{"n_layer": 13, "d_model": 128, "n_experts": 160, "experts_per_token": 6, "d_expert": 48, "d_shared_expert": 0, "activation": "gelu", "moe_layers": [1, 2, 3, 4, 5, 6, 7, 8, 9, 10, 11, 12], "router_score": "sigmoid", "normalize_top_k": true, "routed_scale": 2.45, "balance_loss": 0.00229, "balance_bias": true, "router_bias": true, "init_std_router": 0.0071, "lr_router": 0.000802, "n_head": 2, "n_kv_head": 2, "head_dim": 64, "vocab_size": 4096, "norm": "layernorm", "norm_place": "pre", "norm_eps": 1e-06, "positions": "learned", "qk_norm": false, "attn_scale": 0.125, "tie_embeddings": true, "parallel_block": false, "init": "trunc", "init_std_qkv": 0.0187, "init_std_o": 0.00366, "init_std_up": 0.0187, "init_std_down": 0.00366, "init_out_by_depth": true, "optimizer": "muon_variant", "lr": 0.00706, "lr_mult_o": 0.978, "lr_mult_down": 2.0, "beta1": 0.95, "lr_head": 0.00822, "grad_clip": 1.0, "warmup_steps": 200, "schedule": "wsd", "decay_fraction": 0.867, "decay_shape": "linear", "final_lr_fraction": 0.02, "batch_tokens": [32768, 65536, 98304], "seq_len": 512, "doc_mask": true, "train_tokens": 461700000, "steps": 7950, "dataset": "wikipedia_en"}
Below are experts of layer 6 (counted from 0) of a mixture-of-experts language model. Rows are named router (the router's row for the expert), up (a neuron's input weights, with its number), down (a neuron's output weights, with its number) and show model dimensions 0-127. Each number is 500 + 50 x the weight over its row's rms, rounded and kept within 0 to 999. Numbers have three digits each.
After each expert's rows: "comes before" lists some tokens at least twice as common just after its tokens as in all text. This comes from a sample of Wikipedia text that the model never trained on. Tokens count by the router's weight.

# expert 0
router:444429494532570452600495556491542530521560507599471521525521518484427459486381425570390459474437413436492569545558475461544597559447573570492577466496495542419450485480518475547492475461544548553574501531545631420544531498368480541541550474514475500510478488487529538467483488541489483506514375560491536482442480549453447499519394493517537484543443539398468468458475499548497522483489
up0:461509465513603409490479555478521572498562408573470520518460492596487495502397546457477517474568381524517509511473517488490526572435535549534538525506485453439525501409538471604521464460517503536549428544468549430571558510426517521561549494467435536535464523514390555470540547590491439541455403530514522509451499527459532535599475507538441519495415486382419425568478490442477542433432
down0:420526518433488519488419477494529494522470477474493490505480508417541425538500520469471537536573504505528543576492520500533538540572538367470603460408483456440515616524507545491497495602509432480523504453426489513459556431489510473397492556447420489559444421500511416516575578547412550476561557460412492566511494443459506533466606539508488434529553626517510534428533498521474601490462
up1:421493564554491484554537491518512503491644463559525464632548476427527471471519487554463455482547512515425577523552426574541522583515518480573552424469527482492474457413401523473462502474513483466476479532462555475604491390451473515468557503490459495505442533456421583488503478459454441499470457472408496512496503633445465491488466569531543610568583453539474582463477449556532476578499
down1:481503579452482548486452512486561497524596464531537603461526419521563459436535481607487497478532494504378503465571453470531496570486530450502551492517442422496617439576547476463429565502467447490495461459530546531423489571452508509546491554467502472451576591512580429526513499556502442557482501447540492532481424432513404453532420544474530503554552468490631481567413438498441479414477
up2:561497544524577533476470547496556511510541453565512402594466490460530468558487420602387475546444427444541500537489410466407555648473524508497612499529457516462568467488492511558506518463514548476488485545464539418549485468446581541529512476592527521542467578450557504461472459551448416461462468558494508507523596425473425465483452493493549462519442542527484538490492531572494490397393
down2:468512492490481443453563433535483493441477484484446557553499350514566548515500524472599595492517517563518448442499419556420458518523499528482457461493459416458528491483519479461484553501399459498461526477557511590406467526518421476515494515522476451409494498530474458458643515497445532572478509405405573632533496459523489478532526566472565506562579514586530539476595480568480569482472
comes before: " by", " to", " in", " the", " a", " on"

# expert 9
router:504483414483541489509490550455540521520528544569505459457511517470411379539460461536478429451505535455523520527533454379469534538541520487539536458491412515437475515572614514506447546459541482567573521562391535479546519499412452529479523502497464470501382535506502503509502510585437501487639516462428485623583487533449518543579596502554435509469436452415481505453538407493469537480447
up0:578443413456480472533472457451596540445548477495573413572577557468468461546583483450510539505526509510514530505512503502437553477551534539486541494523539462466506486556472440483480504503568588562518536591498560543394508476544506413431464475482567491389481446555546490375495464470485474464525505617527531402477560462468528488486610530520457505496474498367509493418473504402529506566411
down0:442426479543499487482509449470422520471437529520494553457399438515564560522481420480522467555618500490609422491518480614540529540437447482528493491519512487465515420422474617468493383520508432477476508425596508492466461547479588507452481567452493541536577545558529396469538483513539558495476433407483638502569481532491481498512533542468552513484509573531449514460485515566411557498484
up1:432521515476522505632609512464553498495579528484507524498567588516516507477369472411532524510501449502513481480491464424427406527507546449630521432512518537419486463520529514504469401412512431560509506493468449485511564482445507432528494424517531439425397554455458488510537541521545445516527530428427544515509518562466561481531623526534393450486550499411434494487500515545555481443535
down1:553427488504553478567452548549570470527446484553485495465580474523446555499472443528433567497481512422501447579505560557453575453556522504438498507448502445591437497352531512503469610509448574447498509497440537421471448485449588580423472572479502476538503490505555538478475423457563467589470349566529508494536469406486553529494448432448465550521514498557527503520469543489465560582501
up2:443491483518493469526528556423556491481454515421492537394486481372423539557416499527446481521528537551566505528455481423612537537505462490478602381507504525436448565501484523501538530547571457453550491482545522411479528476478430532416570519486613452532450537467467427557492566503482465535540447520434469484490383483496491506576537509449507539464464430455490444451525664547487469492520
down2:440495594449466476445531452479467549490462453507563470440560565492530549512470487489486468487458507524594459560493493572512524550520490507531474536344419457513460528330407529422486551544566602497477464503462464473549528533531564505509512539545464628542525498524482516524515445516542434497398449464466497594478569483521554446461445481418440547500567504578422463491474598570524471517487
comes before: " the", " a", " he", " The", " his", " it"

# expert 12
router:448492458560493452508517433474589530538542586487477466407408541463460499447412499449536470470412457492410443562560489493521608542575465534365515454375508567446440539473534470564469550470496555533525620466501568493489566570519441500519560482503510484471473519412557535457512467489466525531523504507507508497496382566453475550539485493579533468498458561484463500433619478535512423547471
up0:541512437555561485560545550475512477457528434403463545446495540502551540502359372517477564598548520509472476443585511517496447516558504458486583481433481489500478498536542482482566504510491624480512572488502604518466505558581532454477481440468536494465456514496495395447456558476503545509546400498474463490453548545449499542622552430515453505553532519516528381442477533567492374487494
down0:604515513498527479419442430573558472526565547560502442400406552577464501507454555416451447508516524494568538506398458497526462482543468445403516506471567522498483578450408512508524490524465558533499538455441418568447535449492393458483498446448544529531556537516477496577492609441437555557527503501476490513536430400513472520476502548538460439582545517386523506574500568518513587503541
up1:436516451473546448589536477560565427560543637461454503502514469543507539454415473546511425486513455455485542508582548450527518536519482453524434504405542565498544555500535458504561541550444519497518433405510563420533568487530428455424471562543520535604491495554384450496566492486471541535549426548511459563454454555405434586466595446563525545500480533505484524486477532439470534449428
down1:461458510480456447516462503482436409525490507540555510519499540562464537523425552488509496455445495468484520509442453480494586487537563475547513488621422520453487499527540486452485491530582420451513495573390575560475468416542494497526520598479557515449496546550435536487586391577486567549533467585503525541410548527602470501429352434445428508496587576454497476477530498566435504523448
up2:524528457535560371499537491502520507530517539506471510483461448497416549476534435506438530521450441498495464518481420463467560540512464448474529548545474441400456552500496547542502570553443545478461493555499450537371583493484496535502617457534547601485453486455564487604531603452470534498498489466444454540423398502390426520588490494503541511483441516495455639554462515505579482448423
down2:483441495503463546461517430414477521526439466483449585523502516454450516433526512513576556488509523473426478537534488591563500482524530396568483433495448403411573458520558514470450519584551557503479468472477510586429572426538496487395485460512488534438578587504498548594411522450457533516479443522524454613546446551570459538557487516445543639556477457457538413507472474512491535533464
comes before: ",", "\n", " (", " and", "us", "is"

# expert 121
router:453529427575562463564503491407561501486507570546541491503446530478421536490482412493431521497538500459471555487540511442506565491585507586472519540387372530429407389522449485564496526462519545513526551489486542436463524518472412569452500499501351460531433590495500533501509546475399489587485414512529563504516505502513444496494441510541521574428512509452521474501544420622482475527509
up0:522461443519494498558510487550649558513457495567463560454435536534388469510469444540583526479632463500468567529518485445424550591550541459501568446416512540469499470487474522592526521454461548449531405459458523434514464449395444445477489572557444479476461570475587570485551490469466528464581516493467535553621450518542422471532457464479453480566607490509515508486486447475493504472524
down0:469537482494480529455528553549477476554510470646473415507520628573564445468534501444472505410423465511536443472515459526494419431414438508531538416441528424548434522657433455496447464499585372487488568587546523497483555500523446577475473519496500578486514561482527512505492564550502559476395493471504547463495523523453552473485553460492437488521591536505467462516497531496550423540495
up1:350517432509491493504443367534493478547453488571589493535516489461537507473480416541555520524581519352467505509519534498468469638522498528517462519531428568491412502508549499534500540427406536514427583510518540491562522512508420505513431544528546512494507522468516460480517442447540456514506441391416491594580488501522483557480502464639561491560556530496535542513538458526428486521543
down1:538523500547539545499509600459552506584565577521464501533420586457361461559547529519424411450477553515569503483496538485559445486491461526399463535395484552544550544405446524479589465456436448475527460558417447448535478485512580479468469605498417383544443488553471491543424467460481515456487503463561528494519509519588538474510501477400493558526521525518574482564494464531562502497451
up2:440512452533523501579477557467405520556546510504465434575581441408483481459499550509435555450518512398547516476471565505573567478534512541570539546384529487497478497527468507466490485538427526450527506475502474550509544504553475510478559430469441477480512463391375448472490462523519367609532481485486632523475484432502455510626488525572456558468556454519509430504590539539525455465558
down2:503490534504498475476506567497483482502479485497564542537503522554457539526484601535547504461597562429508498520475440441455520550508507542559468548490512508515414516441456495365533561548487423424482441596503602538504470495486533495463448585556494441533387464439500490563506461454445537518466462427550408490422536482535601315466461489562500528516552468514588417491478486535522516617506
comes before: " ", " —", " N", " L", " S", " T"

# expert 99
router:470434478521498483513499576471490537482588498507494442458448489454397474508471454511404458495356455457413560524573459433506528565509475530439527506449528509509444483487611525590396547483536616553540536485463551384458509517522502553539529455503456507506462512497535548407508434505440476466521547501548513556544470516415414528549430529620566496515473491529503538478601539527483444464385
up0:500533401503556497491471548626553526523470396540466587502496517486492537510483559446374446487597520531394507496542462563462499549616505484555538548530598459528318480477549488506539499438496523611416583502509581441470497513537481453549553469512480483500459525475434535427462533488520491518569490495486483448484438492479461406534534499486504520528467463544414576428528487514464502428468
down0:532536494489537401496445569664557445512558449437518495536530547514540435535484428453438542420541356517485523524433430485516431520433547499589452486448495489488545485534562438551411479532506495464443578492490491477456510537431533547505483389459497557508533533497620531498544572465504505539499512523496556527518525486446499592446538583537577510510414446413543521487527475507493526393437
up1:519431466483533556517395528496470483436537472544461486491442536556524498485523496531491526518469558547562622509575538539469477520475440491523481587490455445561472400419623534470529514525459566524564567494529548560506474565530447521555459383398485526480430511430501485385461512464497461411456504478479457502579468574487461461433475508465527478466467406424427550497534556486476477384612
down1:486420529536455459466581503536449506465515627455452518481510539485417643538530476512497477430465495498505489556615507542455475496524472548510550461521505469494474490465456564487517515514513584485545457511413515585491430507530487511428415455512454441458596524528555487606525462482423469483473488554639444487466518449520472424460460509497493550472470464539544460577544609386534545566382
up2:555638437427486525485513582446549486444521464487497563431545516489466546501557527508482482458582524454519476520505450493414559584545448566432492494490462587457583534514493500484505523531551489502451460485458449457536517482465511521526470455448514488446525462434548520382643510484404502403592549615479514540537532447487499405510542505552547504523555423589413447521433445464515435481433
down2:484540490479518469547543507600435498551580508516500475480468448456524496503547536565467445519437476532549481333491598490508443478510527470583575480504531497490485526497450425574472404447472431517484579457535500443566559426516429497458609405515438500572453485534520462517493636407441413531535579509491492475533519455527505572505518587452436501426530538539436496454431530542575537481484
comes before: ",", " |", " (", "\n", "'s", " and"

# expert 135
router:454531497506503435520500533415541526458508515531555475489480457502454443493435499465488485463447414471499476496553481472576656524539433504526543543388467513436483561529464495467363466434522562489439544583411559482479505533453374500535558562491462499548509576521541505495455500489429535526472574571462648566443441602488477447483578510488575447528513547427505487473547461569509507465458
up0:541488490457595342475505539458545489498529483579503474430453506527542515542460465426483515469465521442490595536550546571555573483519507461499485486494387415507576542509495616448398513448501422565466594442473532514506478624411477491494537537447520581514585585437504458450519498476426523541464501521532511483464469545540563508434544559433503526561451471501485507417533477557522489395518
down0:401511534597506626506499463493466549443446477481444503493549455505408520544447417498436411508525405521530469472498601472532530416592393513497473561515521441521555450471604552520460446559375613417459467534583470421524487530519509498492481534499577495470461488549477514493567469487553473480551512477559500552563483566472521467506476505563493479553570534512475492575468563422437527474422
up1:581514444545524466420431588516586502485535527532574499528582444517504434470473509465531586516478570492455559510522487586543616451500487438508553547383437528446481479529516543462455538529515558555475408501544470578463506476411439479528555475407498471472439589489517512422431536402471509515406512454541512566538499525501459473531508519501535643563439435469472454526456384512530478524495
down1:494517493540406504483475434527557433601502519468504516490512456560475559538527501417556531562510502444583490490499506538523450460517388485377503469514495425514414468501399558389529489518497483521515467530506542503480512434552440484476517548551521538557564524503532397516653468498539522547511586344556478541448413498480534482530528452544504589526524489475501438552552425451444589448527
up2:487441444516483460431509555521532471488548473574458472503510496502479460479478502480516521528360390543448470461569474529523609538542464451553476518499507507395420527519458474494496496494476538472535490501460535531377509427488449535529569535472454553567478497476486496565542567384542583453530510446516519581445438578467432500630560539505543460549542436612534580504485440585406494579493
down2:399527459569479503448463489476536493518458444432481475557447452474589518490481446576432549531512554488606516479535463516508467521360492528531465433499593486524458505364531582429538512478527518515422576439535488470589483447492458477492491557486583586521566555470531503524534505414512502511404496515462533628452543493454501449502576503495410563461453570497570435525498520453517513600444
comes before: " to", "ing", "ed", " and", " in", " of"

# expert 155
router:544476470574555464448517500494534520404532519586463472437497569512480459550374397491562455523430487520411397566541439526538513491500465558480558603503433537512462524454492514526404514485501529563509493476517567508562569525463514484442502511490354480465451504481500545452527412505384552586516440531566506497453489502461515458593489507547573500499545448490545508447457587598530427425479
up0:440512458568470473497497506597508536567488523514547399522560447568518425516519551485472518528447427418473548541478516503443454534471441525420479523493458537469424474467528514491500576452399560501480544471481529424562516522527521559539398428477449459459505474488356456515447465600559455573526439523487526589509423417536569519524509535624435526522627576454487560441508514485536502543535
down0:423414540527466504499565473450539454514526525495494534468466540519483469533513466537622543493545563472479513503454492567496525567465439538478554481497469479524434533508518526553460478599506471499528467485428507562506466523469516415468496535454533526500453531409474405444484590419594497461470465538415577356545550526521473483459557510596413567581558439611480522435526379613456506482471
up1:484370526539560526584511531507481486510579487568577507547617520393456470376531598497492566512534573477496535457530467484533447433505571493504535423476443552485494551439594507432480496531491452458605503519504494466536479428465475472459527372498435483389377536509458507455505456461553475449478541462486552474506480519512406543556538462506548525572496491467476558480453532470478562470592
down1:553471492472495485560465603539535417522558495475550544523424534544473564443487385604499586548602536451488443460489562510505517436585569459456474516512488529460519479428352490570453486436512542473404455449491480498531451518513535517441448422436580512492551508488528518569452508501412524472550526464488497565558404490518573582463556514458512423470554547441547481403471467573519515546510
up2:509579460484447515483521530440498494495485464465522517533438531418433475410530451486521501485658461560526512550520496591524507555526485534613522512429530406460404506427452449411532553545483417575537569532423559550533498546528434499558490460494532540500575559532605522425463485543439477556440425436509545505501567556486509428570534493498422494488407440471484510507461515419449588504513
down2:453601533429472490595471527541552451570485545453547473367455459597483484503553550483481506508605539453541562450484631468485557462475568480486461470474418511525497531551568499532509526486436522484481506548587483420419537515500470435513570474445600539532459469475529450461428526499520487519466449604528481541499478488513495491431609513487489553569437561440546450506438496397407465501421
comes before: "-", "|", "==", "===", "The", "="

# expert 149
router:398477479562543451579538548484506508465550556524490473410473489491447555532502510441471451480398501431421498613635475427457526500513483481443506544363464590488473446465486504577454536469487608549537545500523556450478544615453480481478512552492521510532493503470525606468509449551470524499463468535537571470535422579469400487510454509593544438512519512469455509473575525489418466528407
up0:531523352581580527583604477530538511553507538424480446450508526549571550508515454583451428405552478543472511577541474478488444481490541521426488521517441553495466538498515467546592498476461524524556542473545474457516567600437461481462533476443601428575530557445501476462435445492531444498510459488494483481540491578485456572508547483464603441536466513467409550394519532526386554490527
down0:556592556577436468461423400515503464493493487578507568558509542553437585539573485442486464515603497495467406513493506492489480534485499507587552574517556535440540451395572497555524584535500494501548489513504425618527497440459570459506377443557548567471431416521532467571540435483487563534475483533508391501401515410503459523521444442479482487544515499521482462496473479463525490464413
up1:536532441612420539574496588515489495423492485506413516422548395467525420529488480515495505534442504494452534502641505432501477527454432498444427471523473523450535462511513516577519549384497545522540587537518561531483488593489539462521493650482537520488504560505533569502484512485486434518480552438430522467506490598394438490561472489530493573511524528458438518405478559507383472465543
down1:449518552428524565459450532492501540526408482548462513582457582476605470473547530509426445544559381426538453535475417639475508497438464502491536491503441468545531540509489542402533432459413387534498467501550536484528499523449588506409521581480524496499443531439518541593481454492558503482590405481529478526499531492436547533473555507517431527507489460460530485610531471470450583520575
up2:520468465495481403484553433458556536455585481503442401417523504558457527467524551503527485465377502517587454568557535419423559491505500533487509441486479569543484499508463526598518516470558476486539535418539492405527485591472541565533428526467518416485636422460397495527513462498533475486476477431499513492547456452549519498429562504590579483394500415556549545439507435530541468460479
down2:464461513567414467540524531526487509443535511502495401554474462509467441519521527542473444480561525450499544496460455641468444547438506516475437590548534436459458468501456480514532629514479467515592574458448499529459442516557481458449544479437578562471498514625610472549498529493496496401570418564555560384463493428416484453469535480489487560564535588446542525504527441435493507498540
comes before: ",", " (", " |", "\n", "i", "a"

# expert 146
router:538478437450564486517506531478488506488572599565526488467537519407474419524429533476620395435502585421509510521555454466468502498592529530465543480536393510479513560414493401509465472443542527513536405568487553423560509490385423596419521437514479487581445538454520503520507505565438464440587544502487557527507446486442510466574464505545554535514476502413480557502490501470518486406522
up0:446535623528501424363454498477540549463447550507546629498545474528438530534516436457476511492559514476508531415481465455501485544536577535458601437534511564467526581442447413548492521421533468533510491531494511430551535537435491466503482499530447452553333553435406508484473525546433492494561507458466461583488489398507482445524494552472570444491468511502445509468470475489462525623471
down0:595488435502480472544506446486402505460507427461521470578347545473553511496489542512527577482429532434460454490575438587519451510467441547501547483553504503538526555475473617575455430516493495480614529418543429544421559482459480533516507418488466480506580454532535540479469470424514425491470554559498546475541567490471555499530578479505433589526502521522474387569529564585480442441484
up1:522541456576611556548415500504532535485456488467484518430538468546514539479578543493454524463493502464529601388512498510497523489555531489547428485482533447469624462454479497446555520460509519401594463636449541442467532504487506454421506509498430410460494505374477478550465478493518539538491443533472524506492409535477520565505550458551503387509572481572552508451531589571373528453501
down1:511500457504487469434480404452459480469499542562559413595529541464396554381516522459492557565522527520620458511552474428471473513548499491595472533444489489523416495585514513536468552548512409464456387523446529447566530389466443505466479495540524575470576525514525475535597453531541448553460478576486442451556484500556594582437555538420498461500544446429488532537528502505477504445532
up2:434542494564439560480474496496449485455475555529473444532555490574503508489498431489529477421346519460508510466587536544605457532553493576450481507570438566476481564465410518448494557518527414459516502474475472524529494426572374488459520490480600493544511537439526418542529558459484450468506488570550443598509508556516431471438535475468467428453379518539464576488447518587459458577533
down2:457565610527441509471527540538556443501536465464455523485408470582510520503450546438387487408493447483468607445571491600556469489483465438492483477541493461471503448383574426415489481560559553399493544496489527521582463533472539531519527425551548518498545541478563442614474525553439550427480443502523540578500496522520454521469514500497475508490544566401565413474438424525504505574522
comes before: " the", " a", " as", " well", " an", " he"

# expert 67
router:424515419550553462529489509393553487555502503554596505491369529471454546539503406453439478453513515460536543495542483507466513492567528614420519606395394526488447395463459465600477505461492585538548583489489548403461562537535429568467510479463446459531429555521502501490514500481480472589516463500511504493540479498519423497483439490579544543430532518466532460502536462629484526520484
up0:499450535469555494543489495537567461603565576426573427458461461448538508495528492512366438386522459523485523392503454457476397473601564479523603593468545554553444433594529493544475415484462561443535540522523538433496487516453476500497549513521469481519491472515581424510547409541479485489532491509458503466529477500452448553434545459593491508496472453414533492567557469523588485412489
down0:595498550533530581545447538573516494470567485406468377447466434526556483406499550553475476473523567491538503503503504484521556457531466458437467394469545503570495517467578519481549461517601594558478527416433438487523567491509597503492456442535510540505475497565406481441533545447550458464428576506512463643510536447487423523453429513494530428486445543399508531514516552449533540444502
up1:581533515542473494604524514366443538497440468557608560429554482480481420483429422480522513423484458574445504480468454492493484494461507465582520560468553502489474547565386415532513547517461461529577516460497479433493456519441475542569510440496579503564527529592504384533464461525475508535515496499442438551482522584503438458595591474485578528487469424489608553483472488574443479467488
down1:552512575457425509392500512449501520485500456571450489578420458495471543464515514491535612447476544585531490560454537507543459495445468545512441504518379512541429517558377484518488495527554519552445425447579478538529466550564459448521543539543443557479551488443535469499505448533506535380540543541467402540505443446483562485490502458517476460579489575539540440565421637556459465439540
up2:438498450526484569539498594470505515446530550524463475492534414472391482523461386571542515377596524467540497503424466446427463598553509430518593572525540493558556482484539497533575418488521479498523495495484520530541440488494499531480490505495490540528461474519416493452463512489478429483439502527478441622579593556425430459577601539572535512489485472433490507555415488463448514506385
down2:565406491573432475462504412481506490509516465560547455426461444578432490518551490551485574561436523517585518580496523485529467490505556465532440521487449481494489526441507460552506603529513527446533456556464550487437558516538460539547463469534407506502608496397477482478476480556421534531450514513566477445586553532594485458518409490458515615524511404381608492496446557487513431485423
comes before: " ", " —", " N", " L", " S", " A"

# expert 59
router:507560453536529427575459580440506496434530546577566539433421512473491471499430513437561474492502561461522534601504439538470550513520534531454520549417536577456522534448465550534380433525519545431473536522524555436580570528506447606552492400493464483494489524489529487462518398512327498515562500513489517514503389550505431474585489495546569540458512488434491435438519501565470479469538
up0:499518443482539451491402477452520526524570521488447493533460514555438463563505474488491513498533480421485513516527533513471559515603499436480463457499432470446543519441338515462458561620544569450453466519484475472458523628498539539581430437539450464424536543442525481479549469539415493564604469543494425536572523481596575430446539476514452507444525522492539449468593510531546422599501
down0:504485466481557451439486536568450454466556556412522480467509526516474512479548562620453495499533455479532500505482512553345565515484439479490544463480463521465555565474434471506568429485505462459465486516521450437426491469502648531558466415530494626510532561484516494508565574437513459463454544516503492531484455496597510577448653442438503474370537525539527439435505495510492573490534
up1:531550452478605407523533509376514596415445491563537569486446482449553527435396463489508493417514604437472526661525542502416551563486608472456582444433514507500515461530469480467493451436543560476529443419502411469553532530460499523499462499454443497503487503480536546523527477530424507531572487512468559514561470358492535471481413498484516523551483494474480492484522460470432463540471
down1:492492416579502500490429507577513462479461552453493515485558550425518439525424537517580519554613479557542447439503574534475551476620500454553533449511491500471486511466449521491506488570542521452512414561560490489429542446486578520454449620467526401491494414520544360485550463465472440421402579476511476524481637536445496508457480485463468498491555561565538509525523531463553430489459
up2:503424519525533463566478486522490525467443494540515611505517541588513487484509500404580417531550598510499523445584470463495381533447589420471398489529505566467442505485529470425424568455486492513510488410580455555580459525536552461553553479531420569550471528537582575497502482526471511484466404557508447579478450619538506466460516514605441584477477486502446512518464437512445520481465
down2:476429392481499494501413547527514498524437432470540550475513459409515558493384440577534531533494549438451488517459569467515473526469503457456531474486557464501500542485502482493366372532567508552513474539559494534424496430520504450436565420481536585510517559521544400500570469422498518553422488468574507579457512461472489560541490577488522517506481560595634550486444584496492489530579
comes before: "-", " ", " the", " —;", "|", " The"

# expert 33
router:517520426455585468486524597434536560425572440588548483519516490585475412477466460527548436500440439397487491540501446392560543422530606540525574530434460510521461490472476365541448444465617579604516523525483511463466532546427467598553526520507446461518491569453520563447499510502499456475482406516505508517489475542465504512585477501428491552532469511428511515530476525522443434537465
up0:410428462382472436447471528467526538449575548523432473581499452492500503504608505481485485483459459438507539582623500382532550473466477523412498552435479484507558528536417495554495484575554541484547503514433461524457525571462409591496456506519440497462488506533561511493567447517516431518459545498443357486523466569522512590516509521592515465544484478585440562495479575549531509545421
down0:498488489500499585496451538599436596512449433374523539467555592502486466523466408511452533559562528485501552466473518461615555522489525461400548405397424438471501473613464487487512490513516597460453540545484478444493546426527475546415523484512546445619564565512560542471427473513437523514453541558548510429504421502549545528524492473440454455549480526537443520435518495539501530441540
up1:475475485459529441475545508472573562458619445450384371481505528487520450574559398513464512467468486466458537546558529504600556486542589499533558437495492493470475569503422508401481529487565491553521514552516533454489494572333470574507479569488540499480535505571519556560475533441482456475473452522504407510487505457431422518594485562461535530517481532464507558562460440454446425461558
down1:484478428415456543358500451528512464492628550529480508513482507459520530416502521507497416477572529517435445523477477445482484584493528509489596515379473353509561525534565574437518426499488520602507438545465524514584463533548487535465513579554550558507408572471466490466480521594458371486537522422481482490520488418533489524549519470449509507594519497541544469474516531551515457546476
up2:554503511499497522559532571513422513417406454522606549486494617531478528469487527584554383459554527408433513596551438542504492576466491438435544565536585452453505485577512479538495492467489556455497440482532476466403543495448508542496484497502526422464493496448497559477443421492489555510512454532449542507457488558571490535457440525642465492563570533388451531430448535549450479438532
down2:536498493441454483430466496496474523578389510536528495543540534530523554461410468472657454537447468457529443550509555460546442478538509556514480511464484464504516501480587398511532504500528462478356466458465551513436489475463551534512513553535431554564538476485518555565385463562447530540482531512490412453473511498532606487502530438519564484514486460562534506606561514545594454398377
comes before: " to", " the", " in", " a", "ing", "ed"

# expert 114
router:421481501522607485538516577443554512413503509520533464559486543487467426518416482493536482516474547397477461469509454551498519479534503496529518446460465469455510497480493445493474508498551479583548633514599494511459528493397532487574552405537409535536462507451557469448472486505452515634540444531525466599579494564476463415499484512501513601370472473507435524511522458613471431400509
up0:507509491514524438491512471450456481500418493571483491495525428442465561530488442445529480587491482481559442505436417505441527548510505470656555603501366530469504443588519489536456476421470556434497610523497480540492524454419598572519443492516505587470453480543450510449522491586492395599518501494560591503456560593518524539529531453490514497505514488461505525614493501497540522492392
down0:555590466474499564439505450520460564491511512562516469496503572457513466471414531517519430534541569483614461575435567486463442492535580518489470478473438473531439521432486499514557524536597507477441501459506498422473483397625589393458481471546485504484600542522519526506426511465479514468490563481502454509446519523460529445448590478534531447432641462506465518556494603428433471431580
up1:519481635500507502497535501454639541490494498459580537538527568541531373452523485453509521460481536489485450430449483506510473493479554451445476507407455533521531518512498450405442505522526458405472509589450547524524482561489478537499583490487388484427410501394523435431484570629479485582530542508420586530553472427512499434524481567434409556502498512488493507530520511527506535405452
down1:544506483486515587531461622538404534505577523557517445472476419468487573447513452488369420513511450482466625499523551541407443516468551555607578548478516509453513463497448442445580468476497506547513440520484511515496484384408555625501471474437514537498517499548512577459490520474512470504497471509424515410435512407564508563494505568455468464561484520506587502570485527531528489418495
up2:562576469584570512600530552549462492409461592488510592538516520600511513486528466409562583506472529405434481437487443488412514544494490573460486537457434490420504569532498475517485449428429505502513509552466516570451523410400525556601508460483413521557407544590521478440479477487455541543498537506498389466483480526488427533548544475483478548455487568465503486431437530507450477457567
down2:489439539480527543487526626402478510485528486493507488458493565463410576518492503456508582587474515547526428470489563484543497466523496461566439460477485550567429429539515454410602517556531577497497476467531573598514421527562570503587525466578399531492541460462478487574451486488555503544425542489479512484524530390542481440445463440453430450560452485481457396453577529433531448533571
comes before: " the", " ", " a", " his", " be", " this"

# expert 14
router:531444476589523483610513525507524509508519538531474437485481534472442472491492514466458377517421427428421536529555485538461529457497406528499534470549532601433492454520552497447301452475566611515508584611454495446482454552505462461480468495491519503527477589470577540483511447478524466518464495504456525545486525481480421553549454499550537552491412522482559496438461496545527435497361
up0:529434423496379533480503496415512479458488590472376530452446498478376479470533490471508631455476442489607497635462452499552486567532505540480522463581498613450471450575469437444454458503477547446465511534453485547500470460513522471429566517511477616568524521502593499441504539459429518521504548506544479483496490518477463571521482562560444474563461431489493492562450472526587523501440
down0:465499511430488408569504453504543498459572512499543474481481501495517488521495503455521510496498494566454533505551381503504447517534587493550466478518561467489419482609511446520565527488554467497445565456452501478478566454551478594462530360484538524457418581466373488553423533559406496594572503499517456547535488547491570467447545510450457455485401422447552543530510558478597631485466
up1:522402495530531519553530567561490516513508454603507505524579513458457547548574601524417434421433528475368512463506496455505469401553586477528499488515530538533542467495478593461369495408559517450508536541578433572478493530432540477433511487518562478522421562585497535457505507509551485521491543497499562517454552490503412602521493451454459566470492547438410459507513441530418444477454
down1:514503483452548506548527460474493480531501445474495438575467596480372478439479495501494512454452568479495528615533502517592476402575400388526471479458457550443530443529467483474435498559467586538503467417567494528482528498594563442458415457484548445558531568469518413548516546498457500400544585499401481547529551483496588473463591475585478495486566458475533530521542477549554475475567
up2:455478486488514542481467578546538520491510389442577521521522426570472543439437489477450509336533477483467481530460484524493433505527527529473483559412467462514510411517480512423498481524467556412565503528414568494499397475496470522453547525579449465585490508422518580466504462584551531468461513441447602525511465449622461477469505548533560591492518566476589525381542458575513491476522
down2:379528444540479451525530486519532502426549447442543460541485530413507585493493507437543586495562459441502477475514565551438551584539539513494363453471484497541526538421486479491548474495482486518504461551573556477533470466457547419413417427551527536544437495500489548442517422552469471454501552449515476477480454537478480415539618530494567433467625559518504484453569441611547577538543
comes before: ",", "s", " and", " of", " in", "'s"